{
  "num_hidden_layers": 11,
  "hidden_size": 256,
  "n_experts": 128,
  "experts_per_token": 2,
  "d_expert": 96,
  "d_shared_expert": 192,
  "hidden_act": "reglu",
  "moe_layers": [0, 1, 2, 3, 4, 5, 6, 7, 8, 9, 10],
  "router_score": "softmax",
  "normalize_top_k": false,
  "routed_scale": 1.0,
  "balance_loss": 0.0034,
  "balance_bias": false,
  "router_cosine_scale": 20.0,
  "shared_expert_gate": true,
  "init_std_router": 0.00793,
  "lr_router": 0.00101,
  "vocab_size": 12256,
  "norm": "rmsnorm",
  "norm_eps": 1e-06,
  "tie_word_embeddings": true,
  "optimizer": "soap_variant",
  "learning_rate": 0.00524,
  "beta1": 0.95,
  "beta2": 0.98,
  "batch_tokens": 131072,
  "max_seq_len": 512,
  "train_tokens": 755700000,
  "max_steps": 5766,
  "dataset": "wikipedia_en"
}
Below are experts of layer 8 (counted from 0) of a mixture-of-experts language model. Rows are named router (the router's row for the expert), gate (a neuron's input weights, with its number), up (a neuron's input weights, with its number) and show model dimensions 128-191. Each number is 128 + 32 x the weight over its row's rms, rounded and kept within 0 to 255. Numbers have three digits each.
After each expert's rows: a language model's description of what the expert responds to; "mostly gets" lists some tokens that are sent to it at least half of the time. This comes from a sample of Wikipedia text that the model never trained on.

# expert 4
router:164119193165122188129169133162096128107177197102187113133133129112125172124153152160084155135125057144127154097167088142120143124113134147177151074129077134158154141157109190179094165092133203
gate0:179148127112150079141131142163170219125170127084127090106116192099116131128114173102103173106166049154173151037068137124120009087123127154168140144116152058111123145124075133129114110108140166
up0:137123142142138110138100146191172189082072098075086092071116128064089169111160109116113157157131128088149177111126149074117107146137076134117101107145121071142135096112165071115115106163119144
gate1:153165124097141120149125096172085114133149155088106059133166163122163130156162166177089137128138133115136097162173153114121108177145131180077156155175177104112127161060141113122113082162141154
up1:183126155128161167162215198114151119177149062117100148081080092134134149101120184196130137069135118126164115121096145145151122152129126113091138163055108131120098062101115121209123101089142169
gate2:188119154120142169080165143153113090059109103182108159099110139098094138148106071140132126089166137105091120164090108160086107151155154136118165109120124112215067137120111138103154139072149120
up2:130117125157145120143107117073091165107116197180122089158198114118147184114178075156169085162166161136133080130119094135159161086062111104167153097171134091162197117175150145101116059144162140
gate3:182117166164135121117052130087161162113151106117186164091123106139133095102071101113110112155108154122094109118133125082119138146155150077074100151146167158122120119091120177116111191095117115
up3:110117095181123165133154172045114118112080179119139128107129144124130139162131118129147154167099191122080134092167133115100136125182165109159131099120118085109189101115143120104124137153139162
gate4:121100152099204085147142078134124102113121103153160111134172136056154107167183110087087202140044148102103121141097109124100207124104178090146076143174163136115107111125047102075137119168132152
up4:128130156149143126165169139150084117131135116137172132138111098170107157166139116155108119119193202150132142170107113179075155164107136123184107089183183145128119079191099109123052170155145165
gate5:153144171092101116197185049138131169054123109160160106147070148175069107088150096143137149148100159180121087102116176105164103110120144164103131138114106180164125123160164176131155142196095068
up5:179112098106081105097067140131107110129159121202183155145065143171160143108119141098101090139154094117088078065125134140171109147143084195107160100154148127113126085099129114175117109104098121
gate6:097176115075170130150137104130110117083095178098074161136125106111156126147094141110142136136151096137104148114121120102123169094114186139096154147140042136116137119166134133062070104154136139
up6:189103093156134117130167159175110095135101183137123153139126122143052072125106150156144127132118135113155088099144160103130137155118129187093130139128141116090152122194164101084075095139127139
gate7:140186143128164164133113120159162148128157113045117127114135124120148080143096076086122135114179056120162174080131151160085059134125177074100163155128118162137119191112113149149197158141153133
up7:107057152135119110121180122140123158172150110150175110165114115163117104105128141143167125101168108108162077199154140122149174112197146135119108128219073084129115108137110101172085153137076117
gate8:100084194149134104126171117120123133126164117161163091132106080165165115161130100151164093121130139162132144150178050151164067154166145115128117122181187111138153145138125172133092207126100108
up8:109073157108078115158146153122121130078158080141072158068102155075095169120158145096102086177133097139132132133107136114118184111133111140183109166109163150203124104169113119158099131136123037
gate9:111126134148144123048125113144120124105155109114192125193111149116081155165108161153150143118121109111107072158167100124145105178182149141150100111161135148111091095195116090089107072116158133
up9:190110123063100130143144110104131130113186141126096140113144149121129134158131154125132106121048173124081130081119147135155121115138145165150118081134083149121132123074133157089122109189147072
gate10:127158101096123145121120098169086153155166122147136122126168101080092152126182089101097132095120155124091083172175109114135121109113141121062106175119155079122127149155153147124130175094141091
up10:133132122100129130193127133137092183089139153157097108152154181172111113103140098117174127176095132098146109102025106075095099094099106158115104147085154087165122061058114051116092143137149135
gate11:152190168157112112118073169108151131160106147151085098142105106141104164112140163152137121131136170121148087125170135122155095068095137126160170098053175125140203120214154157114080121138124176
up11:074144171144065114169126189102145118143141138139051144131108177106144120159058099173151145074131115105193114153152131121164114101151145100131135106124111176124152152142084102089088120063119083
gate12:168134174167140126178145162128147188115139138136144181127130152121110121172058158091137152185090119112117142209120162141141079106151093127224045193123116124146153166110160115159082044090080130
up12:133053170154088133169124138088114134091099180163132122121124135133045139135111166131103123157144080115050101173037155109152100105178124164137098107159145108140116170171177144145070116113118155
gate13:162175190149132089126143100158087061129164097120175143168134144120087127161086108177133114198075097158141111060120164170138077138137112096153055128106204126104131102094105132151190139114077181
up13:112132175138132201108126115127164090126137155089114090086073110100152127136116097150154106120131128140132144155131133112147069145122109116160076188108128171133181100127133093139117170146111133
gate14:088189168105121142113146152121151105107144163160157156084151132134083167126161125176123112150137184102114123186125058093139092120104074159174158083217096076114136116148146152095107125125157131
up14:125116179186142150153099143168084136091155182190136142162161100131114159164159133117161122211111117085135139123088125098056099166114119112128118149135149138183127174131123153095095202121166070
gate15:063170157104095108059109096100109160114110192152120116136153196095144175145122118164067186159094116132111092106218151108076129128098148160140158135140184047127172096097125097181112136078079171
up15:142101093078144188140150144153120184118174123163148076152113132113090204094086145102161116144161133136196146178150135150141096135091132144155165173124095089095130121102080147145140129153145184
gate16:222129169153139178129121191055171124109098171089115165134109159140108172135116066127106134086088091169113100097154078180119091162136172113148148171161043157094131089113079179091136085165133121
up16:179126085127128111138105155133106179115073115175116059176099152190095162137066152125137095187146139127105124073130115177148134110170146127173146128087113118151140161080087106116104103168134114
gate17:069105173163153137057100154116138142074106105165133104113089143126057079108104121115091139078112140159091118070128132076169094110091092124138204126126155188119168114204141160142142077111169139
up17:158149132149166130145127098129137127151112118102121156127110144152119153141117079140134139127129163126104182079151084172181156113133148132141170076186099144123043082173095174145087077110119155
gate18:105132121127100129141099180147187135127091139124089115141162123117103165156180146112177129087121087101049154085125145155150156131105105155094110130136066080157105158110140144130113167181092120
up18:084137149089127162130073122123138116089114125129182084159136154079130152130122115116149131208221159076151114158150097175127119172097154087150117163162165185164157153100110125075158114040097139
What it handles: Korean script bytes, vehicles. Leading bytes of Korean, Hebrew, Thai and Japanese characters, plus vehicle makers and types like Ford, Chevrolet, buses, aircraft.
mostly gets: " Chevrolet", " Toyota", " cargo", " aircraft"

# expert 25
router:163119130153133148096134077121151055104134171120152161101116092127131143102159099139065150080104080092158121134155140128123091151101156165201104133150100084114116146132098096179136140111064043
gate0:161096148101162068130122152142144121098147156164111158137146186096121084112129145164111096172124146150068121089131131132122154121127125076075108159082150071124111152105113120127161123108153091
up0:179111097095128102161063152165136096077119133128091111111145165144129122146058141172107166172115144162142169109089208126143141131096177150164116115117100148063156133141151105194179185078105108
gate1:106100114080194151128155132135148139118073166136130131102123103132126124144170101136073128131109158126135077143124189124110117104124096165153098088129176117049097146123163116134110192093077090
up1:173129134149125121110157111137129089157145088101121148065159145087147122118150164137056074105128114126054155114107069168081077096163187101143157123188084130105146186153146077072140150141143148
gate2:148126140127159128168130108105072034124146087126151131164178126049101090121073160145107135155112081165134130103160090164121094132107104188125083142138143090159065109117101132087177125159151085
up2:141129114139196152115134138115186091114192162152132082117156099101141155089132088146186120158175070109096149114166156139130119072130108099057127126160126102135164111151110064137127135079127155
gate3:127117193159191196114115073131156105148135151108123172129172137079111071172129116142125073082135062138106171114108114124134143126112104158117170090142122140140089076068184156168122085129115187
up3:155084180128109174206156147104154154102145092105086152131093111094154111100125099160157162165174105113127126172158110159165164154058125147138112162127108115173148117108153114154169115167177153
gate4:164087124165133149094140185125223113158100161127107079085118139113121082117156076127102143113122141131090101075126132149131131169135091095127107144099139141068117118091117132192171127179075152
up4:137151150129127113078193152100149118161158119098122137125088089121165140065110129106177088126128138111191160163112148182089106158125067109155082081080126145133183168226049128161136060138162114
gate5:101103105131163113132134104170121061182141107104086146145141140195132156119135142108146118120126077105144197107081087132062130154150155087178136159106068112154126097112119174157159147118138148
up5:076180158121113109134168142144119119153107081136169128159161148096120126132118191125191116183146094129099121030180080079181157111158117133141170095127143113151121158117090168136152101143099117
gate6:109133101113209181120164115131145127088076082088107097151112134143148115179089169153114184165144104123164139127134132139114085105144088064153139103083139146088140158080132117053127155116083109
up6:091104118097191119149111118166124097109136187173123151166121160084162118164092085120159161155083129190108134171111185161165137114039148120141106132151165164145117143114108126124126102092110163
gate7:180080098196138085114116171099109193142141143075127121173124112102184087140089150136166121072158072168124127132141099150123106133092153084093118136130195140115108167108185102092152110128148105
up7:185088145150100151115125090070124088089139153122130132141112139118163133141146143061111165077184139128110154070132092071147129145142157108196119091114123072075141057157134110163128107168132109
gate8:199101113196128151122095105137133134143166134089114151128115080110104156084163099152212106172208110094079153140127167074106109135164094091204105137114184141147126174068115128152131151111130087
up8:123179093149177169078099110150148155206122126101096077165123146186125140132113099194166133147131088113043081104126161092134101033157128112154135131140136155107101139181110105102103032121154145
gate9:122152124047056092127137093186081233108156124145134154123137144141089141127097162169102098103081150147089106167112120189129076144104118200124139159119140168147094176166086123134131095168174134
up9:101111110123150100177156133092183170122162109137145172104055162072093132139093114140132110152088133178163156111143143108156175118132152043132166167128132096158158118126125195096126172158083128
gate10:097101095115105100119150088104129092125063140123149123169177105121181112162131143152107096103154098064140148050129129124121146147105124123084111095097118088139117111148142109123055102196062204
up10:119114105101189145087090167121165098151082088115117133067110169111078121126110196104096095133152100113078166136114149178113092133128205131112114142149178141174151118118127092169139182112112174
gate11:169148104143115091119112128073117154209161130145155118162174118113086129139186160155084113099077055159167129104077108105117089120141097153180132138119185030173148131150134193140113145070101100
up11:151108148117146091087111141159051095098232156146095120153155149127188145142137113145092073128189123169115096142148143112160157120140143105116119186114065178137189093088118072138110131088092154
gate12:076181154143140073111185088145099157144157162154091154105106137091176178150123123079153075148072146110135128156150133076158078148204159098130135131139146152128095168112180145099132106121124069
up12:116116051100094176101107139079046155083159109097134095136092124147135106135085106116102137102104122095097205148141106123146133098120079199171141095071171073191126149101101152146107155119076151
gate13:111127103060134159128080130124106141194132148102186109135135152106142154151060117171139137107116172128109121101129127145129112101147102126148100171147106151082161143105094146083180085122134094
up13:081046108169148109134226178134117144144133097069140115151109107145144112167123185114094128135105116118161168109170181167176113174160100212179135110053173143193111145137157134097127073103120151
gate14:138088136135135140152131154112088176179115093116111076129084058162148029129122119151120116107125082107092199185136115087131148118118101124068124124150097142120135146104135125131158128157136063
up14:102069156120110124158133116176109156155132116138133109088127077094147108133109112094105135117171097078057127183103135093123091085134065130121153104105147161121127186114155144134189167181175157
gate15:129189133094068189140149134110098115185125125102096107161088179111132076207103182154126056139111138135139149140094133146184123121130148134108141048111152074128159124130147124075192080132138146
up15:144092123136203127127117110108118098115139194148063127122134137150150100139111162131129197172102112010155119125138125131104170121109175135094110177123160108121151118179144171090125108108149106
gate16:090118168155097183174097110152139192227213131140178144186143114119100116163167128110082142140119114144137123079109159167116138122142138132054066150140137069073127132171149106125152133096183122
up16:158120150100113085131198139099067152168159139108075098156197163113090193096149172129143131096122167208122113138121170134167117134170115120123120119099110131130113108123101131150154062124160092
gate17:120126148126113064165132130074120122152139172223094122135103041137157131143133146129156098123108147198114106139138105152144155057049135103155133112120138116072105072106130136102112129071166147
up17:155112180137125144071158142106185095086098184134075130065118130120134103137214135195131072162107096137141139125165128119097174071158095141121154147089156114120129117165164065140134185140192122
gate18:133145084132089084099104175122115185144149159119163150122157143141090183101094126129120148128142117111096113095083192074094123073142135134159126130165183079127124138123170078136141165119113096
up18:175119082132147171104116138129140146133113077155107149174126163119154129070181169159096128143126178148193100174141110093153126124185176097128177114126130189119141172167135148099079180111099158
What it handles: Word-initial syllable pieces. First fragments of words split into pieces, often names or rare nouns, such as Bar(racuda), Com(ically), McC(ormack), Mor(ality).
mostly gets: " Bar", " Com", " Cr", " cor", " Mor", " Cor"

# expert 62
router:158175127139122102104108126124095144133184144155126078075097103121151144123172168142106151138118125187121100112177153074168210126169143122113104129153112129139132143112077143076146139130126175
gate0:094107123115136127119198159116119126155172122140105158105174071123115166153123148029111121135115151127128158130161132145136109122137143085162108097090130186149094105109118163143101162105102103
up0:114214080127146100154126089115159099154094089126143086173131117134068106118174055071118081145085079088153167145088148163097120147113127120162117167076129086111126142147129192107138155136072176
gate1:103163083123080130168085164090138138156104138154120148157136035123146186179145121116119194118136165123103151109162160160171142169094176091136110139176122041179122105084150110156182118136139107
up1:143158139123060108184099127081144197098135120125109144165169162134108118175158134150119096077107095054146133135113189155113112138168115136143112106119146113102129125102148092072113092113134143
gate2:130111106162167110129151133181123111200091133114161098117180117086146095109137102149159090108113189137134152113156160080135102134134135129104129129160137116188186092133098107188151076116123189
up2:147116117114105058107115166140116155188131159175083111097083163168142141138104125212126139075083104117160136134138129087120155157153073108117100035149164121164139122119145139138091100139067098
gate3:106112125196154119134211150206124128134068077138189141139093121071078103116181114082104077081200092115112174100168122119119171143124155168163126156135111103130145140151177123178120140159124140
up3:186164130107135154140125109115156094126169039153137100100146137182132056123077153126167107083149104096119118147112176118171131133137097125163088139137143124136101125104128183099172150109102137
gate4:070143161126148139120178124080135094154128122113121137106140133131196147133165141164136178138153194125110137132170135166078071087164083132113160172168145080162054104089115139104168115093176096
up4:148097101122172138147160101095124153080143138148108140082131130098188126143096121183217107111123113119056138128124153113100064121154115061149068143167102177137095097132091122130151118165196122
gate5:100062115124131201090109101144169093141088081189125130048131162117128093110177076155068137170066122109089162099182121126164091126096151154187185113141125098129126137099110145109097126164121173
up5:106086103095141137079078154126133099087147146199153123106081125117101117087174139143096110112104119121148142066173116099150138128133188106172135085126113098128132170069211106094131134133092115
gate6:143149092125102128190187155107144107090124122135134100114132150067130112130105127091131164150090135117084161118126145117139119156059136136140150161119130098093098097078163050142193132115183116
up6:166113155097083117086055138127171109131156063131089125156160137077105133134117167123131114107114217158092150125188060122151160069092121128145139107148193095089105114134103100133128120091120168
gate7:037078123130137159152125105113114168106138137155190136144091088160061165102132154150163144128133108147117081056134183115165065137110106143103081099112107107170113140142118105173150068102168075
up7:105042120123137146172144116118075119128161103172129140147098132130170172118066133087143141158110145230128064057145117135160069163106136073166120106155143136103112150159081119164179101066136126
gate8:089141099108088093056185129101116151191112149094099170096105151188114121154122155143139066106131070141158170109141099125122115157101123172124164167133164135133100191101066140098096103078157128
up8:138171176149144098177098144117138118144139137162160133052126209134138115154135134066129073126105135174150130065091133148146114062087099173178113106194103093149167132180117134163127130109178119
gate9:121146140110122130168105122095210153096129147185132187141130102182094130089115136099133113173135124155103126120065100138178142112102119149107085172074156095109049169152143143144131086165124169
up9:078117099154244150183161105143122112109105099127086106075067118081153100126125109142097097117139098179115136074148063114120159175151143104090111131128110179155117107152122126109139113151144056
gate10:143127098130197152157120145127083083125178181142132142164105143123143151098186144162134124115133125180091142147101125147144082187136148189108098208148126140102128093092119130137064080199153123
up10:161094106155078125177102179049046115160121176117088116124231082063088180171102123137100030148085137135116129160174090151098117138131118167155118040125140087122162105116155147122131182079131147
gate11:110103106052122052098111102098155142156168122148140096162122098183173076066206120106153150144133135104142101157130133102127096045149136161096122156075074064106111146165075152130166125086052144
up11:113107139137107083157151144190143139118179156195075186147093131155117123152119181143174115140111120100146147162134158190115184193102128092178183106148139129121167068154159121140109198144109169
gate12:172140167183165089153121129104148056070123091132123136187147143128122111107122137098165146143164105156064133107121099082111088188103117142135112160132114081110175127084123118141131161137166162
up12:054178121117113121093133115175168138112119147046120096129115124147082090136106117142147091091113087085179155123205137174110115157079206082129105168127126154101142088166128143154103130133092080
gate13:114175108158158158106145117050081134138093113124145075078128143174175170145175117120067114095127087125172082158173104098120096148130100150139154116101135132140164075162124115148150124125173147
up13:150135094155117179106107117105096150133134078106126109083097147129175105134130074099122099150110118174120120158114175114151130070155081145167097149127131112067120108221181094151172149160141162
gate14:132148219140085192092117100119104114088114152163118174182182130099180135089132112135160134115130152099097161120071080139146149168120147169128158131148151175114128091143125157096202104169127145
up14:132153079122055185133080131057126109124122138124156182115153150101171188087130099196139156136126168153073162148156127124128135162131087119163104129088111129206196122079105099147194099126111150
gate15:141143134072138149174108132121099076058110129133110136151177053133127130166119114131109131181140117089112132119087092157102120146176082132113145120084179151150142178085116182110101139145109140
up15:202155185123095115135132089120154092147112130192126125085111091084096146105078106152115141143090118073140066099117106102075101110152162101124132077108127148180136141107057198070092125144144187
gate16:160137108149104098091131120184117123147129160091086184069142154128141114131084122208100089131103144199148099126151111139105111136193107133121160115105162100070138110083103108172065122126110102
up16:157080139116120134117135135130143102145114125116154106133186187134055157112073097135112148160181180079208136154127228119210138124142143121117168132193157141120070103147121104122137167103117079
gate17:182096143126109124110133137063134104111138104115145163131075151162191156092120142155127117128083143114172152130107150116126194125134177142158112116157153118164130138143158185074072109101200151
up17:112151159133078136112136102179117126137113127149091158142088191143162112107197117106131081152164109111097097168112090205192163079094128148123146125156110039124125115066175177154175109073149181
gate18:145156136112132100071133131132143141179113165147110100073121119132143092111180134111087144077124102149117114212078101096068145162145100172154142129130124102055107128139138109132166097132083134
up18:159130153098063114146101064095128134129092121090146087112103098151095216138137101116114078179136064122180140147150082175084114076117147165153118101162156134077126096131107106114166181133136070
What it handles: Prepositions and noun modifiers. Mainly of, a, for, with before noun phrases, plus adjectives like free, young, foreign and verbs like reduce, protect in expository prose.
mostly gets: " free", " young", " reduce", " improve", " foreign", " protect"

# expert 8
router:131205119175147185148119158199114137121144069087139100159085147117124144141100115127133073140119097172136157169178043106127161137118122152143162165099160125072167106116067139069092185138167120
gate0:106123159155086141172139108122042133138038160141151149097136117083063153122121110117106129137211109150142187139176078138134151122111113169139190103126124098134107143119121109176106166114146118
up0:222098111103145135145095148116148130126149062191168065162118130188158066123110117147137172112102106133134136094144118156091113108191095132078039158114089119083115112185156111124134106121164134
gate1:121174064130175140198113106058153120101135170148192119124157146113134135175181130069100121122108091167134116051184119132110133151167065115131144099086121044135172098082097069143130097113162055
up1:190166188113193088108136095119171066135145101126114116132146086137130150115153118089155118112100159108167098157091146103080107137071127076125151117138136170149150111120093103137125106091096133
gate2:156139141173084180205132077157136096132159084161161104145110093157113137129141121158203108131132112134106142198149119076134166086146212128121126114157093137096144077107121145062114110088150066
up2:115102167171131163113140118098094157068155159123058110093134132126155115090076177110067102182095144086128188108108100141101113172083141153141177087154156134142122183220134136067153086055105091
gate3:114135101144104168130091135119141069059131121052096147110169162157111160110102104120096105147120122152112138101071145100072163100151153145110162146088150121093112157130079129136175122165127158
up3:129160136127098087076150027152078121086140148145111085116104189168112118047140122097140148205147145110132191050166155122095128098184151147104116122102125133116138161113144192156108119118120125
gate4:140081111189038158142105115090153127144178142134154170174107126119129139155084068127078125139153141102115168175120133122133105110147127121140160158126170097144071130126135106119140135140142083
up4:119111098154151108125124128108125117174131121121106179137172115076114128099142130128079157130161087114126201174077129161139137176151083175175162153149107091160146115136086117192100107058146150
gate5:113133134111113141130120154146132091129091146096079149173106089165054098090122172100118099193157114138079178202219134136144091119166133127110072123141132160090109056141143140122103124120165087
up5:134105076187122107137104147095133094208119111131170079136136109104083112081139159130159110124082149153173088130130078105186110171122161168084095078165068091125180095104130165133143161179120156
gate6:140127115142142081124145091148118126198131111077176172131137158158125143127146068124171094087137130136173138122114191125120202102137098110112108094152146111131159131182112145092119135106109122
up6:177120137107133126168200141170168116067134122128116129122111138109189096109132162083131159111148103077115078152175165143151142178115135121097131128122138157120162150180145139130143115126121129
gate7:096186082112102194090147148120165169133118135165128076130163158127128117112113143131056124155160134146141090178147085119094150117100113204170170127115147147102094136093172130098141106097181098
up7:125138123111176146138113166113123149083158124187180114154118150065093096105065126100100037126144056120136172106148123125117202092170115143144094090153169144090092183102157124115198116090075097
gate8:121106120154127146090128172103151180151130101159157079114107128143172128098186118127092134168149119119089140082120176120086098101164123090157143071152149107122137130210133064100165151116166111
up8:121092159174133151141131139160085128170160106147096129148140089179140140201194080160124111134125139127147129128148129135166167033098130112076169056173111111148086051161108136114098112149172099
gate9:148080153128110152142121103143072115148157130180095126101118124114108175138088146133100159160092127226085217146116115140178126144170086133137141153127126136103111106083187107164121127171116141
up9:136153175160151177122140139149120110205165097116170141153134070087152122143086099116098104139127115182086208051106075142104137109173141107070126101118087137092054130095166155160076085114109123
gate10:134150161092149068120130120066142091155144137105126147117127174125146106125182126147111068098106124127100152156094146118112061127119107155134092138191164130119134134165185126137186134091119089
up10:136089131206144128109096146112094115133133132144098078126081176143133132087089144088189147150087145104135134093139156190155075104180110087127102201150159163130152149137094168134132125138121141
gate11:153101104183127109145106152132097128130110144139060144129100110170132113132103143208132066150128135112128165151117049155086118135137117110093121114092125102112157130096156129099101131196174127
up11:111180146128190106171091093189036132101134122104115089180174140158099093133135172131107036136103173177102153050167108114076085173137146120097170112137116106178158164135092145173132138134118157
gate12:152075122180140083177116103132155116099115071134144169108135123111150074051136127138101137119157107123127158128100176051143148135151119103155151107170148115160116192140130169115080129118087135
up12:185164093097084166106138141116220141153121084131156129111125140134135084108125122125125146127117122173151117166144133138079100092152140174120119120095128162157227170101092155125108101153086129
gate13:090121103106088101103117153183104125100139153139092098206144151148150163176104082106081139149129165050139105106134138119138179121190171120131079154134152095143120120167103115125117052132147157
up13:125147125113195153065111144052127055142123133087190092061124067148120116122086127093176161119223111192118102119183112156150139140151140125073131102077128146122124147156180147063096155103128162
gate14:120145116176133156155140162153119085176112119184136090132095128154085028099097132134107099119180122177116127166136132126156109153128145093142111098112142174103163058083138116165170112099186135
up14:107129141100132129126173132073136072125088131116140140115140176120136110135131102142130182106070145166108119142146156189119168159085131150126160102143128129124144158147106107103167059162089183
gate15:120149097088099120154144138145164079174136123134131051119148134145156137142133096162176107110101118081202107091151116101187135135128150138104129154111097107093159100065116111190074115125137158
up15:099132095092129162135164101105099157162104182116042157132116158141119038070169073145177166072150159169109084158109125134153157111092081125170123101147149129127124095133119103169186098125097147
gate16:108145117129157120203137146145101105113105096161123130172121113161118144094135185130049148097147099146107108136090099114180156146144058114131111177162120164175098140153130123071056066098095129
up16:119159107127066111072177104115082087150124167117114140187074178104112181143119094126099120139148054115169178173061135091100143141055096153151161093093104073101086085146170139144146145096073111
gate17:166118101126160122133118123123112109129117099129133118107127141157097118143161103120080078143123116128121115152094171142169206108140120145075152075102110159151158136184110175125076168118129124
up17:118119160126146154161171169149134129132081142079140193115117093143150109112051097151159086109167102170150167106109140099154190130144066166047193131127116157089145207107136123109124149169080156
gate18:203129065186125106170151174110055199104147130183161065139152100094116152119106145119118084095140116150111102183104178168116187120140104084122055095078114123090139160132136125133130123138168159
up18:158140121106154116157170100132068179115089131169159151178116099148140122139177107108156097111152127128131168117101170085056167113130116112216127077174173156165130183115119188059142096125141123
What it handles: Percentages and demographics. Percent signs and numbers in census, election and demographic statistics, such as 83.1%, households, median, majority, votes.
mostly gets: "%", " households", " percent", " ±%", " majority", " median"

# expert 58
router:148100197156128142090108149132096115138101141135187138103183085117141153125183148145143121061149132123125118099121152129113161146118181077098134158128128136122078082126069130161170121039141162
gate0:130127101188100139136101163084088097136132114132162121124175113186123172152166063136127166106108060135133099166141127152144181099091104180114141123108121102131121163112230149132186122123105144
up0:164118160172139091121236078154123131128080125119127112144119090091113136096177168089094128107062120100110165151122104175058146147121119118105134116083126079096134109157142079137141100167136102
gate1:145153144211165127109183141087109146149100167109132096118161077120094131165130194146120174099112149132130109033133123126123161173153127087141134199130075136164132102062142138091072130181111142
up1:136135133138129123106136141078140098129113200119141114189104166125098168128142162122108052118112120170180154127091081115051176107097126092093104167176146117192165088167124166114122096112114136
gate2:116144122224131099161120093142120109085071095108213128082137099120088127122134101091137194163147169186099177062133098123179087167127110136138099168100131113171133138092131108142121069153131142
up2:139123162127175056188136100162150146147107203123140131146181154105133125175143116173126153135156142056131169171113072102106104102145083152149105161171056124086170121170171119117119190134106112
gate3:121146105187164105130066147134134094129127121084177096160131149097141123116091096148127216138089135144138128128165164155047081084120216148155099093101102123154068107121141163142129038127149150
up3:136122141132110147083149150127066169121087119192130116133083158111094128079142118127108103120124099115127052125146157139148111223192047134161173100138094121086090079138118139107172161087100143
gate4:106070182165165154123094155167131090133082138091121165146152131135155147184127107132110083198185148173076031136148161034127150180088186080085173099146114097138152147111048089137087136171131087
up4:150136156125133152098149076111097067149113127172094078115163160097167075089069123134162112140118136157105140128125123189143109099137135205096148082129129127109100161168157125150091147074043186
gate5:127180142146173142100123139143195099084145116113124127135156107174149142074099148105134093131129186131114119139179038192173097140114190144148129139091102167096155134165112099112140095113096165
up5:147141167094098174064140106104101134117152132120126104117094055088107065157095148116169103123173170188147127169099105138162094102113106157122127161162160098114115118076087080142150109118113085
gate6:071088173105134103150078145170133119141184115158131134076135078123158143176108067137145093140131103184133137106119117113107065190103110117168165128160125079133081113125208126176149128162133113
up6:136193173154122145155137165052122151125125115146152119139112057122145135180099076122115138135101125130146167090147144088180128130132107129122097118134219142109126160083139147141130183120119105
gate7:116130094139159123146132033133100134135120097128168097163155154109135158159092177127152138151075153079128121104172111149179181161108102182185138067120133110145119150142138018136074076153096178
up7:150114180127176123119186123118113154157169113117100148118221132129142174091137154139162181099111159164121121125089105184205188202115132142130120118130165109170146126160093114156150147136087084
gate8:101211112096075103163099102136089103141128112121126112134169116137152108156140152141099221159129183161146135145125110065098126055159121148146121101141117113134102128153062137168113123148162173
up8:148122114140112081143148148161102123155103086108148176113109128155135052102053147174164144180109113173166083142140170118136118091124108065092123152136087096166105105150116095076113116130161140
gate9:066129144067136141123113153132122168071174120141105140125097154138145147167132083145174116116121145158150126103121159147171154082107089095086145148178078141112135148077132183144102121090115192
up9:119112126152145201145076156132113145144143115116099115142084103119098139112133139142171119166134139127203131140086115111182110118094079166081102132099162069101107133144180098189153124147113129
gate10:101138176138025054149069152079105120153064116107146082108123148093119161106104119092128081177084131099179141101143093152169134129154145117177133130167188141118124113120115123197114141107106106
up10:125215128091051079151105106134125114072146088164085096091139094195117121096061129090164108121139174133130100146123136210137096119135130128193060127099154140100176119106131135157133161127145113
gate11:147221087119066137083187150067130141081125129158139163151188113138137126098218111164109107183119142108157101131134117081086089182150097113148154110136148157133140154165100143131126127140093135
up11:134104163093099075101133108119090073123137161104143118130095117163131186101133153111124175130160134087106105120179084093134146139140128177078142124171196114162104118128161098166209173138138174
gate12:122128142159142097168151091163105132130130090113111165126165134123103135076132114150144178176136123169138148126084153124135159153190121188114147110098089176181131130115167119120111191081158138
up12:147125121142147081109143095136124136116097135054098136123122070116074131179138062085158061158124110138155110164154092181139136142152147153180123113130157104114154120127133097082199122153087133
gate13:119116129121134198121145081176123119090136126200124189153132128117124142149118173097106083134151109132188163115155123128103123135165172156132121098117108057097131143197143167131077116122184080
up13:173124120100096071141099099160141116124114141145128155124115149102170073147063113106125097126166121133184179109138125117177206167148104090098122086129099065130102152139152112122158108158017157
gate14:108127093116114110087126153152161108122133189103144125153121115141112115164149086106101138112145095135111180118100109115121139133142104142126065090091142141158118092137142227099124156116122164
up14:171103095130157129115116156122128091172126092161158111114112161132168098121142092104077143128129141092080076129149118133091139146134135126148095162103097165139086150132091176161115200086121118
gate15:149101145189134113068099159143190141119114127141145089145118114103107075081122096102116136153122138161098117084117171176140097159120113091138116142147191129137184190108152165159211061092101139
up15:126132091090111135151114088129131141142155156107091224165108148154101112105073083141154143129100134069158110110161145106191198140107119069115128138086190084171243129096108125131097081108127136
gate16:133092142111144136191146180143080112118140108111060136156130184174127174111158119110088115126076137189151094094095076057099122163115117107169121138106118124035148180114162074178122139140160127
up16:138159109099150106089078136102150154157120174177086079141102142160158127067106127087112149129138097112137116089093077096136153088110135172099106127137129112126154119147134082079171144147063151
gate17:083111116119100160117136096104067186123084111132153149160119126091130113150161056140146124135153064102069082153089167123161178092133058223098101076154152074123159093198090095135123109159120145
up17:108133113136118159094115158136152171096111154171154133138126102119147123126114111199151085144083161144203141180088133114175159139151107148112168105119131140116120084116166134104181114151152102
gate18:123161137095151213141061189119137123085148149112166148142167126208137120128086094141122107125113111143147154141086145168159101113152077129116176170151104151160218186138072157173115169119097138
up18:095142146159124115173107141094123115111147146086146217074106128112154110065165135088130172153115140086103202145134139150171173114149184132090134152077120182142105076125101155099090214060132115
What it handles: Mid-word pieces after consonants. Short word-internal pieces following an initial letter, such as w-et, b-oun-ce, T-ow-ards, and Baron in baronet.
mostly gets: "omet", " concent", " w", " bo", " wid", " sac"